Below are experts of layer 4 (counted from 0) of a mixture-of-experts language model. Rows are named router (the router's row for the expert) and show model dimensions 64-127. Each number is 200 + 40 x the weight over its row's rms, rounded and kept within 0 to 999.
After each expert's rows: "mostly gets" lists some tokens that are sent to it at least half of the time. This comes from a sample of Wikipedia text that the model never trained on.

# expert 1
router,264,133,190,161,157,246,163,280,158,249,153,217,222,216,248,167,328,189,247,223,218,163,224,239,209,230,198,206,211,212,224,287,160,186,240,193,197,231,216,182,170,188,219,210,182,249,197,207,129,181,249,162,175,179,200,159,225,223,239,171,255,218,177,258
mostly gets: " \"", " (", "-", " |\n", "|", "\n"

# expert 0
router,205,163,266,248,196,230,193,198,231,308,147,227,206,248,170,252,143,169,173,205,220,208,215,159,146,198,231,190,194,186,175,130,210,202,159,219,167,189,245,160,299,213,127,246,151,193,272,178,237,198,171,226,245,219,151,214,230,232,183,250,228,224,217,109
mostly gets: "son", "ki", "š", "ü", "č", "z"

# expert 11
router,211,192,156,244,238,177,225,180,165,181,192,201,234,192,233,267,203,231,177,148,235,252,171,150,184,234,208,201,273,175,210,136,207,344,221,259,150,219,191,228,231,240,203,184,193,148,201,192,133,176,135,207,187,112,98,181,150,232,184,270,106,216,210,184
mostly gets: "201", "200", "202", "197", "196", "198"

# expert 9
router,261,256,202,183,146,239,182,180,192,242,164,229,197,263,197,177,240,203,164,199,237,304,180,188,100,216,172,184,271,182,187,221,190,221,214,201,164,166,205,213,271,200,232,236,230,253,91,130,158,180,238,185,222,195,225,228,193,228,167,205,164,262,168,87
mostly gets: " States", " University", " USA", " James", " American", " England"

# expert 8
router,207,256,220,228,198,169,230,146,274,227,186,178,223,235,305,173,242,210,180,173,221,164,147,207,178,213,273,177,178,228,202,153,191,228,223,176,234,258,176,212,232,176,89,218,212,215,237,146,186,195,149,168,256,169,204,198,221,193,188,162,310,173,162,188
mostly gets: " ", " the", " The", " B", " R", " S"

# expert 4
router,205,232,247,269,201,154,203,211,255,160,199,164,197,215,160,165,181,202,229,192,186,237,193,218,194,189,153,236,215,178,227,148,217,163,215,168,127,196,152,208,205,226,167,186,204,231,151,104,229,183,205,145,225,154,187,272,210,158,227,162,181,255,138,223
mostly gets: " |", ";", " —;", " not", " v", " –;"

# expert 5
router,197,153,199,244,244,194,230,220,182,207,186,208,171,230,177,155,270,182,225,173,307,208,205,161,166,232,193,206,195,273,236,188,177,161,190,231,185,267,253,153,272,242,181,230,172,176,211,263,209,225,186,207,184,127,164,213,147,196,208,179,223,225,207,251
mostly gets: "'s", " Ar", " Car", " Pro", " Her", " El"

# expert 7
router,213,168,202,160,167,208,232,258,230,173,163,250,252,180,219,230,183,208,208,150,219,230,147,115,218,188,351,156,129,320,182,277,155,162,189,160,204,117,211,231,164,189,219,243,155,201,205,207,174,207,219,195,234,184,182,200,159,231,135,200,179,116,182,182
mostly gets: " and", ",", " in", " of", " as", " on"

# expert 6
router,212,223,233,260,144,165,196,181,200,279,162,156,204,249,183,136,194,184,214,95,283,201,161,216,113,141,229,193,184,176,161,136,216,179,222,139,205,131,176,179,252,168,198,192,211,247,126,244,154,186,231,144,240,125,234,136,149,191,149,216,190,258,195,154
mostly gets: " that", " he", " which", " it", " his", " has"

# expert 10
router,204,230,203,214,165,162,208,158,227,210,195,224,178,237,196,232,166,129,219,175,195,188,175,202,172,92,200,160,183,202,243,242,172,289,262,246,114,125,155,189,296,171,168,188,161,225,194,116,230,157,197,198,212,169,222,133,165,187,198,246,244,260,220,111
mostly gets: " a", " an", "°N", "″N", " This", "°E"

# expert 2
router,214,156,176,244,159,108,273,195,224,218,203,217,207,192,205,138,200,171,233,223,195,263,208,194,186,237,213,152,224,304,190,207,227,222,248,268,220,144,200,105,224,211,169,192,138,186,181,183,233,138,207,198,219,199,171,210,200,190,179,238,224,155,157,232
mostly gets: " known", " made", " used", " well", " up", " released"

# expert 3
router,202,232,266,209,232,90,243,262,182,190,212,241,209,216,225,180,214,217,317,222,200,203,210,191,210,142,226,196,294,212,237,266,174,217,238,217,218,210,95,159,327,155,200,234,184,171,157,242,190,220,87,176,212,193,218,140,143,235,160,68,170,178,244,180
mostly gets: "Al", "An", " Mor", "born", "Sh", " Sa"